config.yaml
n_experts: 32
hidden_act: "squared_reglu"
moe_layers: [0, 1, 2, 3, 4, 5, 6, 7, 8, 9, 10, 11, 12]
balance_loss: 0.00677
balance_bias: false
vocab_size: 2048
tie_word_embeddings: false
learning_rate: 0.00373
beta2: 0.99
max_grad_norm: 0.5
batch_tokens: [16384, 32768]
train_tokens: 252400000
max_steps: 10615
Below are experts of layer 7 (counted from 0) of a mixture-of-experts language model. Rows are named router (the router's row for the expert), gate (a neuron's input weights, with its number), up (a neuron's input weights, with its number) and show model dimensions 0-255. Each number is 128 + 24 x the weight over its row's rms, rounded and kept within 0 to 255. Numbers have three digits each.
After each expert's rows: a language model's description of what the expert responds to; "gets" lists some tokens that make up at least twice as much of what it gets as of all text. This comes from a sample of Wikipedia text that the model never trained on. Tokens count by the router's weight.

# expert 21
router:112158159154108119119130100143121096079130080124129145148183095069129063133131120138191093148154121102124108105102114106123112118139159124141127101114095142132101137108067146128129135117133127079128144169098158130134113142120144117104135135110132149115108133094149112093139144149165140070148145144107133115098160140147127097104114150099184186160136102118128145113181081121119135153136174160123089120143109080096165134137094109132124177149165152123107145123128103099113164127121127108078127097151125136139134107102120109113155097104134126137120177113129139133166150088121159130108133146123108098152125098131094122129127122111132095159086113126154133118106156115174135130154150165177131140126116112118124133135100094134152114127112111096087096158119146127094122155109118
gate0:083157124157155127086140148158147133087121113119113148067107146101137098103120156148114137121160147160112142130081129130155113128111152123126153114110095122119127115152109131107115149129147164131102111170114106097148059155118146123131170149147117163121076134103106154134145140120141100108138147136146127097121124118095122148088100148127083129069133137139114135157147146098113125134156167163136144117090134114136106142123081123096116097134132210133132141110139116076135140126141083163122142094156153117151128145159163114158137066100123085137144131131164135101119133138113135139090155100146110145120107110136112126109096156143101118102108114063145107130129113134168182103184142129140153126112134110133135115128117141129100135103094071131125070110121159145108140160134106
up0:141153123124136131099174160159142143095124106119118181098073167151147139114132110166125153129143131147131152167086149114130113114100156138114163132150079126117146079161103115105084150114134158124092147150111138108133106166137151134126153126131109162159078151088078158121159156136129127119123132116117140106091135102124126134078102138097094114099145141131138122147181183134128132105166193139126147115114135085125113133131118143118103112142109171139146152118139103102175119141127091139114155105148147099146126110166153127136152048130093097144137099104135141147093136162092126163080158104137108149165128117149086145124111122116109106103108137108112116135109115127130159090176110142135149128116130102153139096126123130145100102110104077153120079133111119133125126123119100
Description: Pipes closing numeric cells in standings and election tables, plus word pieces inside sports-career sentences such as col-leg-e and f-re-shman.
gets: " |", ";", " a", ")", " A", " his"

# expert 10
router:128125180136123108124119155137124117085113145115088110167126133125110095081108170133114150138083094153085128142093115109098127102110118177166116094081089091160118116132146147111156098123138131126124117155115136133118109124122105149120147135129115135102106104099140121107127178162162128103140150117103085153106129169108092125150152153131171144134135139122120104131157149081101083124127138138115125123116103085081132123133089112127204137126162135120120154100168132109100107121118114142155141131110122142092173120117163135130128110155101115139120114114150124183124117128161087155097128126095115191142088103112140139106112134136118117119146075133187155102121123086141119130127182132088115111164112111100154119105115121161113128139170141148078147154134156174106133123112113
gate1:086127089122164084155067129101120126124107152147086125132169155126130153140095159115101162097107124166101170145096159131134124130128111175172110113144132118129142109115165136084141119140124129141110121095123126147111144128152137112125121122116168086122130107066132132113107097156130163109133168093149130092120123127134142112136083170110119154144130121097112143127128138144164154135130148123062142132104124126128119116152150139166114168150121132093066116136124126117125133138099146127153124127140153129146099143075142133125123151090088118191137100069118151130128149157120133157129148120105183110128106125121086116080147140171065135127166114147155127123129159157162146121171159149121125151125122117112148156101135115133108133097125105188107167110117175114141119107104140
up1:173145166132117174089189116141131122149152085115146128125100111120129081119148088125144087153137127096152095111165094151111135134112142071093160151126134142109127157151115114171154127119147125110145137156134129110149111142096131132140156133130097175114128167152117121134154163112135098150123101164091143160127135112151127128135175109142142096103125134155161114138139105126082108125133118133162102113157128135128134153125118114074139086121138140162190138126130125155123116122159121155083135140140116129096136105161107115128099101160158132073146159183159092126139127100140124113133102133158067132119155143154179140169120117091186134140076113094099129117132104111104109142096097124128123113130121138121125095170125141128149114137126154084132092164107077139136107153134120
Description: Blank spaces and numbers in table cells, plus inner syllables of foreign or place names, e.g. Ges-ell-schaft, desc-ri-bing, Wiscons-in.
gets: " ", "a", "ri", "la", "an", " 1"

# expert 18
router:113141136141150134122148087090120101154097101123111117139125156160136159128127169131167128163110105144138117164115122143120094090120132172109093156132130107167066110091158123092143130124090143143073150140122155137134137164121085158129103138099109145147101122100163129122097119148149133123128143118145141118138124143153138101101148139103133184147069115140112117121147131141141086161101139146095128109144086143098150115116121144137133148176109154125137126132130164074117117119107144174158108085181123153094135077121129128120130096128147103153107138123102149168135172086160123095134160104127144142116107132143118164107103112113127113143092144134149100144173093079180158116100152117117129106158104096082119134146123131134152125146101130122081131076110103151078147100129137
gate1:093135108165141080118150147104147124159096102157122166137135144154085113135183126080144113146141135156127124096154079130112157100080122122139082184121113126121121169112101122112148122162139142114118131150129114093128154134108097136153134118116084167135133176112123093106130132159166120127131142144138133130070172172107122122157115121101108119148123121120146132112141133134141137101150158150156143134132160097121097115157140122140172106076136132116138168117116146129120112149108137146166089145117125090096097115049143168082137110133188087120118136136147144182146137130124164117129145127111138105105128120148098131135106097115092119141108094160078094124141120100160145131118132164125144141135185119133156103131114122180132118099140093112120135141144167142085113103108128
up1:085142099118098112107131126175127145080150133137120151089145152126133132134161143137176119179136096141160131111174127158186125124121142132188116117106109113120129162119128141115114145117172168121142085121122132101144109095176097176135151126133100134107171154124111111136115123126117102115139142137098094157128126156131130121145094162139123130113137136109069168088138088119133086098160122105094138137118120115152121117140160121141138084136143140132163108104138121122108122131118118127161086120130130132160124131178132091156172115111136062060097125128109152146135115167130118122097134138140095104160135154085115154156135122120097161106093140111122127163182108134134136132160137140139138130109106117107097135101133107179153132118157073126159104127138136150086114170111083
Description: Commas before an appositive or including clause, colons in taxonomy boxes like Kingdom:, and list-item hyphens after line breaks.
gets: ",", ".", "\n", "-", " and", ":"

# expert 12
router:128179124148107140147111122189099126118117119090122105135112119098147082162106111143112100171136111148162144155074132090104103096096179134106116134132115111152100111107124167126084146111118135113090135099106125122116093141139089125093174139121122213098119160121124111102095137131125134117166133119128163121139144168183135116128104130122138166159119168129129095112167070155100135148117177154099124132141063091105146119131124111150136160112123148157111124147140133104110130130069136113141128104147109080097120129107112130141129093063108129105116137100121138128128121125130145120097143129095108177144126128128128093148130109124148100144131126113145120131104120136174145139173127153135123125111072115099134079094114148141159134162128158114103134154122157133098144144128120
gate0:136146107105100140135120193159119150117134164124155128143100156155139102171124115165125115128126145134130113079110136137130164128092148169179155163149124115130138111071133095121125128107108119184122132092140108099132115144131121100072173147136121082115109130105153183158111153144118128103162123139094142123150155155158123115129117115117125151117080135170158111093142120135126126102105181109102135133065136114112087126123137113143166122129104111079131162125134123149090119113112108122147139122118109103120129162127157145132142074146156127128179122095142133134083157116100168151116150152101124090115074095117155092130159142157134092101127138146099143150111126123156170151157111099157130112143114159093091139124103129102137123109139117101125114181116135175112123133095102
up0:089121114136117077125160153143123162132111132145108134078117109133124131124117136089137098170131152125147158144105139101144159108137105108103160095150185093160124148101104157135181148108104101123130158148128121111138100159118115154163098152148188072127160120141125110128135177116184181118121106114159157144149115132140130100079116134176191148117157113115084115113109119136104120108119107080105085095092155148124123138139154125145136138136150176125106142130186122141087119127158109107155133106123122126094150161089138165123117158148122119099146121080096115120181097154153097100098114124092138136109130131181141115135138155126129110130104104113103116110139086075137119116138109130151129133094124111143113117150154093119123135113116118100125124118137127128161151151109115
Description: Table column pipes after team or driver names, common first names such as William and George, and colons in infobox fields like Date of birth.
gets: " |", "|", ":", ";", " 1", " 0"

# expert 9
router:077147136094137160128133168108088072170066082137124093101145106127100101124072115178140102135150144200113139132089143130096095098110113133123100136129053129155127148132117150095093149152093085148107152155133144112112090123132127129132137081124154173153124082131144130134151153139115108126105145119119161094120175122128152138132112153129123139148146132142091117097158123111131102146106129173106089133154099089129124118139105101110151154115117185158166117139169121074122116126133174119113118117113125127089148113143115140127150108105130169120117157116141131108132139153110126158117155082119123130106141100162104092117153133125124105131098126152128105139095104088130141115117117155124119124121149112143088124114082114151127124115096142104101137162143121128133150140099081
gate0:150139170120138155179124166137121119137114126131124124119094108137123135141101099126141130149140209109181177095107110150143162152130119110143156158124108143115118131150123144136148145128103171159095099160100148082147157110148101131128125102122127162119131099124152143118103155123071118115135126138118119178136186117118188114140061124123134143174116117128096121150125131132065106148138164192143137130142113170137098103117138147080173122118134140114143113120139125110136113123147135168173092137126123121091116156147109164132134154118118144137107097122146128075119077142118127169131173133129102131118166120100115081149095092130096091113160113085102123153105094123108113148127142124147119144124129177146119117081100132151137139141139099119113106155108148109103119141142139
up0:141135170108108130175124162143136091137114115126136126112090079150110100132110106154141122127140176131156156130067128141165124144168139133141107166124117131117094135125115131130145141121112134152097111183113148075123145122138129112113138110139126179121112115112120147119083156146118121127123105152107120211138181104128128104121080077138123156118106130130108127172133152151101085146144127205124127130128094182114097063117117139095174112146127147110130122113112117132125127129132116157180097142136113083158116150139126132124145143126110127132147105113142131132107067110123117167148145134127090140138131147067139094156105093142104116134130142105113131157096135102124118151073162112140110122124124130181125117085100119115135134131117098150079125126174133121107107130171108
Description: Digits, dashes and numeric ranges in sports scores, tennis sets and date spans, such as 137–141, 222–284 and 4–6, plus table pipes.
gets: " |", ".", ":", " 19", ";", "–"

# expert 6
router:113158186082156110133137093128115134124132166106116127171164092124093124144125138129097149099077134156142108105108122147093127107128145101119128143109126096138096064113112137129097160124131096108112142127117144137135121146135129138126134150106130116126086127130135125116083119146136099103123175140117100125116105168174092128083130173127144131142100153106153126122135090115083105155129171131137105150143119122162130122085128103165169148171198146129098124122159138102133094094073107142125093149141109117139156084118139134107118048134111141121125145124119161107128157128161142129096122161065116153153110119140076108149129145147163141125142134116116149109107127092128139149121149159142135096170149109118143102115112129145132079116151111163120168145087154161095148131147114
gate0:088137100153111129077152126138116115162132129131136116116124120145128129113151140120103162100109134173172120140128124106113131104155144096130122104113112111128124100109124099148148174114117140094126152117137109147142120066112134203151141127137118146094121099120132103137121091111113133118087171091134110105118133074110123104146105163130110111108169165136139134144153111117107133097119119088150130169169109134119136104140102096147136163126119125123157186154154078136132135100137082123131147150136153128155163134135142164123106109149073146111146117084134139130128155138150161093126144115077125151111098144133103110124112168144134137127119127107130088109112105085122133123130084130157066152133159124134120141117168141067158118149163139074107087108103129069151137147167077
up0:132115118123132130179073152114101103131105111091151127085091139130123140134123117151140096131135131145118124164131141124198130165158091103145123122091126101124137177149155163133115110127105122133109105123094149126135144164123088119115153160117133129162107089168060119117168191116108133132142108119101111161107156164129153118124153106157147159145105136124110126169104136134150117118129085156097179135109140122126112163122159142082154104110175103166091109130126149114157138155129141115081111147139149091131144118154150101118138177162120128169093155171104120128092115138100159114117162126148127131150158124126112141144164124104125132127133131185118158172121167110140106157173126116127151133108123106138121140129132078149115162108114092157129151108167109164121121169127143
Description: Articles and possessive determiners before a noun, such as the, a, an, his and their, as in drafted in the first round.
gets: " the", " a", "n", " (", " The", "-"

# expert 5
router:103156121106072106127142102140129106097119126130145156119106117127115106118111118132161144149114090119132097111137112166102125083126115118105130123102155133144133114080136139102120095133112076143158157190100175108132118155109120079138127111095117132129144129129126101092136124149152140133137212130129131075133129149153106117113114125095125122159123116127153129146098103115148087119129115136133128128151106102127150113130079146085163142160093167128142131090152169111119153142127156093162165126129093128092129119113122095123178115119158161153082127108181145142132151117141104134089115123118119099160111115137151134160089085115145082147138170134119128117156091089111104122102122135153082107153091100157138105110112121123159166146198086153097142115110132125118120138098153
gate1:105177148138124185129116159143132118133124104131099131164132163149130157168136130100118163111095105101120132141127093180146121114164115099083136140134133149117146120124159151098135099124131117102137167151113187146154144121117133108164122098101077128094105128129142166135101117124131105124135126117129147135157110144171132148128102164160136146165146086119104080130097159127173095145151138108115101168109094132090091116092130141108218130115117126101151159181158130137159158156138105113116109136146105138109118132129149140117155140115156137164064151119113126155162128174117125149139090106115115129108131144104134138124155102192140168144118152112096112121111120080148116071100092157135141149153135129114108118125134130144071138092104138127112117102110137120132108128126119
up1:099055083115165069127148099126122155100104148147159129084149105175147107116103102161103087116138118145135083120130162084132129151129129171149151133101132120140077146121108114145129152145126172155100119128150090123070123153136127097093131138130160134170121140173130102126138143121107134131105115129106115137079147159085105109131137109092112147119108141137142142096112153124121151136107137150105142102137156126148224147150122119146097121120149131132116146103098148118084101122146103159130126127100173141167122094122092135130099124148083094106160105137161107113089132111114091098100147162107135146120112130157125133139126123066158141115112100138140133142145142153111142175124154102121105143120146147111151143153107105098142115145156124154172146156150119118127123121150105
Description: Word-final pieces, especially plural s and suffixes like -ies, -ations, -ism, -ers, inside longer words such as Catawi-s-sa, Fa-mi-ly.
gets: "s", "y", "es", "ing", "ation", "ci"

# expert 31
router:149143109132122160126145118088141134115095118111100105117140137114131137149075140124136124141128114159163112125120147129120115098174144130127092133115106096125085107099112094109127129130144119128113139181140135112122116143108120079127138145126127152146099098111144142114072161163176065110117141144141106097126174139134131145149132151134102142136093108109134144114140112114126058152108160121114114112160095105123115104148104127151142147141172136101110100134137177094163129105105169114114148069168142118127152054144144122115135101132140116134106118095117122160162159108109120113154117150115134086132119142123138158144118134127106108165098141151128128116170105064159125141100160104148068113133125102090122134113093066182130157149124131114084132094123134180135173121130115
gate0:131112141096133123142082128106094112151108141113121123119122099066153133142088132112097132114148120148120204141127073128127128143131140135156145125161104108098135131076113085109106095148123089154106098131127118079116150148098103093156134121146123152123141119151137164122143112156101119111112104072146112111149146120134110099120126134138147106081104090066115153139144106148145124113129135140099149156139110173113101158139161109149116083123141134154139191147083140129102121110142149089108104122113147170096144157165080135115112128170104139146129100136145147100066111153107152093135112136103157107092116111124112145131141172132143106107168132145131117087114106126130085139095121105122074085119134128129185136108113151167129106118122144124110111127137144109120106111083109
up0:084119151158121146097141120159136097187131139125137147138120184133093093150115079105122126088114138126107089133117124140107102097133104109094112171153173115153121147143121150114116160081161138132142131118165141107132124165064118110125140139133088109144136147141127138125129111111126131132116117141077119142117173127117128154129120148137134123113173149130092113174132099110130116124110107139109154111141115139180104135159080183125150121116153114113148139128140129122121150146137159103125104140131132138109183142110085148133112129172139125118145129128187078117141144182175200133122150160112115129104118123143136133165128144155156111190125142148149156133124129141162112098115087093147172161126132085142099086147116135095155144105124114151132101124187093147126120124133095
Description: Commas, periods and semicolons closing a clause after dates or years, plus conjunctions like when, during, but, until.
gets: ",", ".", "\n", " the", " and", ":"

# expert 16
router:126137119105152140135122152116106134142092088090136099119146128113114127153096169142101140147110108151158099114129153086122134104135140154125082148134099110200087113093126113129106120160156137127124168174133191136184093154119136099088117113128131168119143139114157121107124152163182136124117161079103110093075120155122097148131171159098153205153100084129117170108148137141086131159135169142122077128155137115143167112111128153156107152150108154143147096106128162115135132124121126139124132086147112124119149112120116102097117096134121113118164126126116134122171131159100138139096151134084138127114110147159111126088133160142142114144108135144120138144163113107156137121122129071152119109114137124083122124109092098164152141118149168134107156106162134132144129135138141
gate1:124133190161130147126089162121081095147130109108091124109114101111108134107121139145149113169137144096102143148124072102162133095148161099174135092140161077124118128109134124152148115119162133130108158148131168133093117130140102112163126140139131141074126151138113085170146176144123170169107147138108104129131138128118096137118151110107164162137115131105079103102111161171154141135117104163165126123147117106125111120078108138140098120096135114141093099139153127139129158098140139117116120129143069129131142090111162114113110113083102135097120133140096160152116149123113139117034073136141099148141117118135110134140131156120137151124158123121123151142122133105135090121130159070124159112103094130133143126123140140121167131153130131170112177133153154118131145122169168
up1:139127208165141139142098159111072106141135115113119131096123105103107149109120144137158115157135154096111141146100089089169138090124146082163140080134162090104140145110132136156148120117160140117098164136124180144122128132142097118156128148138137131069143145124104090180146142140116176177105142143098105138121147127118103126122134103103160158124115124097079116093102157175172143141126136163181134132157119104110109105074111137131075124117148099138102090138157125152132142099144117110117123122131084122134140080122161105113097111094092137104132125145110159150127146130117134122057082146147099149153108128141103145115129137116139164124149121113140147161116138104120102132124147070122138115114102138128137114125142142117168122130121133142120174128151157123140147130163165
Description: Newlines, == heading markers, opening quotes and parentheses in article structure, e.g. a newline after ==Release== or a ( before a title.
gets: "\n", ".", " (", "==", " \"", "==="

# expert 13
router:114185132132101133123168124154130114098102136091112144107128123135107110098089153112177133114120169139137103102134155150113122096143100120101079131102137124130124131102100138134127100091089108135141150144105181136133113127111122119138102139142156115175155139118161127103110144147115118130123196095132156110123115155122143102117124136122128121163038076121152132120122134140145102108127109144093104104141089151138111105111092155151142131149117114132120097108176173100118154107114176075130140117149129154104117095134137110112142138106135140180122153100130164156113137104091130120123170126126099070161136118138071160158117167149123114122139180158108160109142158113126162136122144127144106135137109082106138131126121130122186127133156160122118122082125119140117147067094146
gate1:148145096140097164125148117118147187156143127134128145104159144124165110154094127136165131109164124160151107126138184101118108156145186113124144131114165113161132159121140124106091144123143132114152144109096109140125164096157155141129092150167079109124150164125117094118126137128109157158123144130106141102148131109187168112131133124140096151141131120087144162075106164096096124084118128144118118130129134151160123128179155157172128132149161169128138147151123096118131156128159118124106125093126087106082136152121136090129101129167128171117116134143139111131158111126151093194129178138114104084154120114180114118148148133138144174114090153121120086118111126161134103131125123151128106125108131121145134145075192117136170108110131117136114124100147160118099133101124105
up1:150165109142124155128163125147116193177100123120127155107140126148102105118074121132140134111163118133176126138130185147102124141128169122141090158114140120140102134120152133084120144130151108161153119148100126115107172090148133120162140139147123093143127162087139104125148127140127138136157141118109164090135153144168156125123131116110087120146121131071163147084086155092102136074104116124130114144152111097156126158157151144151147146133153147107132120165147107129150118112146122109097121081116093144082142129126120079127135121161138153135156152126136120133151112093142101165098181124108109083159123115145134116171139138139097191141105176079120104070119115149138121098112143161119095118101136098106145141091165122123156111113149094158132135108108143118128133123100097
Description: Derivational endings on descriptive words in science and nature text, such as -ible, -ized, -ious, -ical, sensor-y, transi-ent.
gets: "ed", "y", "d", "ing", "al", "t"

# expert 26
router:074130155115168135151157131085128113100126117117127122098142147132108092123120161148157136193136105167143155096112151125105148085126105139146077081102078099187108117155090146118118087110105123143114150142094137139123132109143141115119131156143179129162081079125169123129071125143163093108107138113118129141101136122116115115120148179140126128122109129101144113113193124161097072161063130157111153165160125086136147112132099101120152148119114147150098132140162145117159116130107101136133147098151106166088139114140176137144117121142129080180118129131119137139153118099132115127119143092133138127112152164132115116130127165136114126106109124151143127125122126119160114135120141103077102126140121116064126099099097148154152131116149145136120131107145136137148173137130114
gate1:114094107106126085123133113113149099119134162104162153160145128137118116113141165156142122151146138105142162105127107141108186119160148148120095094094114098141101123139139115135161120184129132106116116107091157089144133105142148111130061140125144097122131135123142157125114156093124112138111149098129137183152130158111071111144128131168138094093131106143137125095106122150122110143100139100136106112105146174113132118178143143126112115129159150106058142145107133159082116116095209111120097149169111129137111112124147114139104150126134123168164111123136140128150087133142145102124126150195107109120106149162120137164130125078161144125143121138098166154128126121119122131136164134064126094128162123098137122092132111128086093121133201134145134104155141134137107117133149
up1:152133093120103146115166132165110128147143099152131134157116159145122098126148104173089159134153102128148128086150143194113118114127148142114143161107133116165110162116119122152090073140126124108112158106127128126098135106140147164125124093145142161150141163124151158122094123111129110112128150157132127154105129105138139102127122106153144093107111136126083113134177093143093156137090154108107114128141165183121082132141145101152110134098127113083124159081197155129118138121128138126115136132088127132118113123117087091170139110171107122127117063121156149131103123155114128142101114170123101108120181148146108107173142150110181110072167150122156121151090117093134148104111120134123132094112133144147146139132129142117111125119092094141108076138107156118153127120106184
Description: Bare space tokens and word-initial prefixes after articles or pronouns, such as a space before simple, f-ulfill, con, un.
gets: " ", "-", " f", " p", " re", " con"

# expert 3
router:128145180104144110104153149109128065152142124118098094068140145141111119114116165131111156139144153141121130160088112119123097124127115109125127117116093134141131100143129139108132078129118135130123147162134146133164078107134145178109122104077089142185119075126143127152104121138161136141145168096105129152110132129127126115099102171110124151139119092066146136142118117140127127143117124125137108161142130127121119077123103133137146142177181118117102090121148122131163076062102133148094160145136116160127177103128131139128137101126103134149133160110130130170109126131109143115086150127112113164109125083115108125112116114146105111098163177112185110110141129122098178123139134110127188135164141090083156110139084153135139112119134117151111140116103143119131102105085099
gate1:138113118123090100140140123135159136152126110110153112105138145129151151085127109134127129119183120136121095174073123130104115102174154138163103122161119183115170172148148123114132122196107142147150148111093109124131119086129106114124089119111130098148080118110147163133112123119132103094143091080137103098088121129165164139125114134122106134110112156098162135104157133127134076143080123141108119117145122124121121133116116101176132117179137160114084139161169108141144160132080154152113117131092120151146145107147106134120107125102090136131149142129140140169114113143120101191143184138116122137122114149109135147123098105137102160123120170067159128146115134140120141104133123142152100151145097148094123168189116126133117113083102134064141094144141139143132139105132127
up1:117133133120160154121107139121089119127135139157100130141118102131109093148114154138137128131086139125138176087170123125145148151075114114082139134092117083134086094113095124147127130065153117106100111144146130131115142169138138145124175121136115160110159122138112085141131152124106149171114160175131161162165126147084089107145155119127143139145135093156080115158088133122135166116157149092133132144119121130125151107135137158086110139086127095139145114102086154113106101121167100124154157129151115113115105166105144121135140112161157117120114120121106104095141144134140153073111065132125145114133143107163112099125149145123142085135139082176096126109133103094130118141120123120094167104121158116157138077063152134116152134160133128195123153125124121118152135158121099
Description: Short capitalized openings of names and the letter pieces that continue them, as in San, Ben, Gra, Son-n-y and Nob-el, often in music and film articles.
gets: "n", "d", "ra", "in", "en", "on"

# expert 15
router:119159128113109099150131150181102109172167122137090145116148119100122131109092146125153105130111156134138129142110110125124128121140126129128108153128088129116095105134114155108161120156124112132079148165120144147134076111166103122093160090134133145115107103093165093127116134129152126116158167101111124154106100140088111096092155161128133128135129092094120108078135101122116127149144162132129094143165090137127126115091093112154143140137127109160078114113148144117147130129063114109096142123157121165095133114166178143145174108147096118131145131090084147137127141144085144126091151112121128186104137173135100142073155138138168116107121119105161121113105134087130144116127161125129101152144146064130123131104119171116152070131100144142108145113123173140116123129106077
gate2:119123113109130129143151141123153171178165157167087149170133134140141146106075097105084185099130112117123124118131138124116138132122104156127127131168097124115170115148076147138110161143122099127085116123099118130102111126163130114106145108150115122127092069101134152105176109112156120096141157101144167126121148108149073095066125159136113124135156116146140142074159128135153177144079176119125094147162113142095117115116144117151118148151129113145124128136116122126163138109169086158150085136142160151119142145128183148101115122168148112138111168134125180144120143135082129159109133115119144173129101109121161139113108164132112148112125134109122125098121151084101121100144129127146157144155145135132152139117121134113161110113140119096159102085124152145123140182091149
up2:154139156151136151102110087061096100111100123118188126115135123162111079132146130102120105122126152117140143159137200134171090133100122123109152120129150145135078120110169097103161075108120140116130099114095146136135170127082108114152160149161195105152148150097107126112139126109113123123109147134130105141121115123139093183117099097150107166161113124146088144141106127100109137100165105127084117136166146122110123126147131115130164113129126099101100159128162168158132113103108164131101138122128107142132135137125147106108096110162144127149124165160114073090090127114116115139095141151181127119129124114154153155154137117104127106118111180135174130129129143119150130124161141157123149129156153146153079114116161131138081137094124105139141161137099127110131135113159153
Description: Middle pieces of common words split into subwords, such as th-ron-e, peg-box, birth and zone in infoboxes, often in music and band articles.
gets: "d", "t", "g", "ed", "n", "th"

# expert 28
router:115163130124148108134177116161115136121083108149128102118135103121100137088094137153167116135105119145090122086100155146082106116124135144142118079117148156157121160083122118117159140153102083107143143127093149124121095129125123131112078113064098125156157137119166131105131148123157116128143166117130141119126110114137088087109152153126102140172084106144108129114158137154103105174111137131099114117171120127118118115125089101102160144132104143164143110100144111056148111070139156166143108122145150149087105130110108129088177132077155149120101134104086163141129160132130105118150139121131102110115143147152101161153101112103134110116125139148129143110164125120165155125157133154161186121117092134109122141128111101107121115176139132125098135112167123098086099110116119
gate1:140153157141127138124165142184076140109099155117134145137143167110122114121107167158159077077127129178105139123107134120114178094123116105148118121115089087144129144105153134105152158124135139137127108126099130148130161102162130129130085108120123083147172112089118117119093182112132146128122096125160125163079119119095108114132169122120134110089138118151127129156120118128159134150138172102142111128122144123105161129140093117110150102114129126122150141107161105079137089124181125110175151147118143170188173143113076093156177116129144122113117129090124142162128109151139101122142091126121108094107156141125131143140162113089136137084073132112132158122119130134144156133101129156100089125134130131108117166090103154124116119135136136118153154076155159112086136093126125
up1:134142156150123140130167125174079135106091157126144151145135160129124119118116154157172085060133133166102132120112146110120178095126113111153114118102080099146129150111149125109143161129129140151115097121104140148130153106148144126132083123114121091154170102093124128119103181106135143126129100119162128170085121127097111104138155124120124116091145114160130131160111129125166146140152160108128102119120151134085159133145090130107158102106130128120144139095143105079151086127171129100159138151124154169184170131109100090155176113143131128111123125097126140155134109140147085125153089128120102087105145146128139130149176097102143144088070139109128151128108123145137164118114144146107094131135121134116109172091105151135116121133123137122154154073152165101080132092122129
Description: Colons, in, of and pipes in formulas, lists and tables, e.g. Molar mass:, In order to, plus LaTeX symbols like _{ and $.
gets: " in", ":", " of", ";", " In", " con"

# expert 7
router:087160159114130128112150127138150121139140101100120131118117119148106130072089172153151126126132111105106142094121115127130154110153120150124073140117118150146080145137149130139159120113116094112109166138085201148111109118152132108097169134154112147162126096138156092122096106126151097086123173087098142091129113145116147155121170181106129127177083103102128103090118121142141119139127169120135105142165099133143137109120115134090162126114152118140114117165136161112162142095138135112114181103152095122118134117076167135111129151120131097194138145117113141149128101106109103100140158106165103180124118164117110125146104134171126111119148131154129111124138118144127140111111142152095106116161144070139133145090107095120173154148114150140098163141139127121096128160092109
gate0:155123150111138100134148135129137120187157123134105142149099136122170101124111136146126161074144148142099163139118137120111171157118089110135119113138156167125161102113131132128163141111115114131146158076140171113128117144100155112112139135101097119132123142126174103067133138123140128099143147128193109162129102153120114120130177175183121140117127123111126119171156158150154121117145144192145126137101129155117103163147112130108153134105159142120127123129119125117127111119112109155137151135101146150156086159116116125097117137154156082177127116146112092108132144096109118130111131124164122108134135130121089141099160114133108134157107133083119112134067174109096129178125090134108114080171135155179141100097157161142112123133153141162124139117092176107123196140130141
up0:156111124112141105132138138131147115181135110125116146130091123132152102121121122158128148081153155138100159127122118105130193136107092116147129098127171138125146108114135134118152150122123107124147159076134164101137100173089138094131134130090098115126107151141196094077128126137148146091167152131183109139122116149131115121146147161175118126118131134126124105182146133125136127124148147192144135146109123153111099158130108146107139136076157143117121113130144150112120131135118118156139142139116140144152105151115104107101120143163134085177139125143120086094157138098117131121110119128160120106143139108120097134128159136127112131170093131086119123127075162102113128167138090148124090077176122150172158109082161172143108147139148130157114145122103175094115203140132143
Description: Verb inflections and auxiliaries in narrative clauses, like seem-s, has, had, been, would, not, -ed, -ing, often after a pronoun.
gets: "s", "ed", "ing", " to", " is", " was"

# expert 27
router:121150122132160141123140110091112119156130094138092112133122136135116150130095171126150111147109100156139137133125112108102110103150140166154085144119128112175047089102145107110122138151069127111132163129131136140120100124126070129103068154094082174144096124123139130114100117134165115113122160106155139121122118167137113124147159132139118178133100149134115138129136135135132067194115135166103126118157109132117125121116115153123148169149124154140113122136117160108127113088089144169102132100131143130113140078121131123120135096125158105163116140141107136145132160101155095103149152106124148144119122132148096138155119166107123112145098092148152136142169100061201146109118151117144126122135123099089104142147119111172155125144115116129081148091154138136065135105127112
gate1:120115197091134148093129119130153154155161121142123132093119066154196127104109172146099146138136138087182105135138100107133136159120122157128091107184088134121147101143082114110141153124103144139105148121148151144131123114153115129123118129147097089130125129129159103133119126087127141125089141143158130133141133143154117168127142144143079162153094132156135084113135086153106110100138099129133077166109087139116169143126145118141101131079083115110126126136138129166128117127109126123134114090158161075103082086151119100111099159131117124112130112120078125138140113125127110105146099131163132145130157094136152140133139188071106134087129143119159121138109108099131132121120081165119134124119108122117092124118154137127177138105131127105147185135145118108155134158099126
up1:110117209107129154097140116103163160164153135147141136099131076140160128115114155153113147133131133079164111133139087091120113159127113135103089130180102137123124117137096108108147176139124134139114149113155166163115095099168129138120115115136097087125135127141163109134093136091134146119087139150171118133145116128171141174108136147156085177148106115162141107132133084160104105094134115134140085150095078149111150137119148131132110145082104113117130113138133140172126132120115133124128114089153163089090090099142104099106091155133115120128139130133080121130165118119109113119151092128166145162137160100136149130141122192091100131075110123132150134142106104111133144125122105169117155111107106113110102137114138145116174130111133123113147201119133126110141130136113139
Description: Periods closing sentences and clauses, conjunctions like and and but, and list hyphens or line breaks starting new lines in prose and infoboxes.
gets: ",", ".", "\n", " and", ":", "-"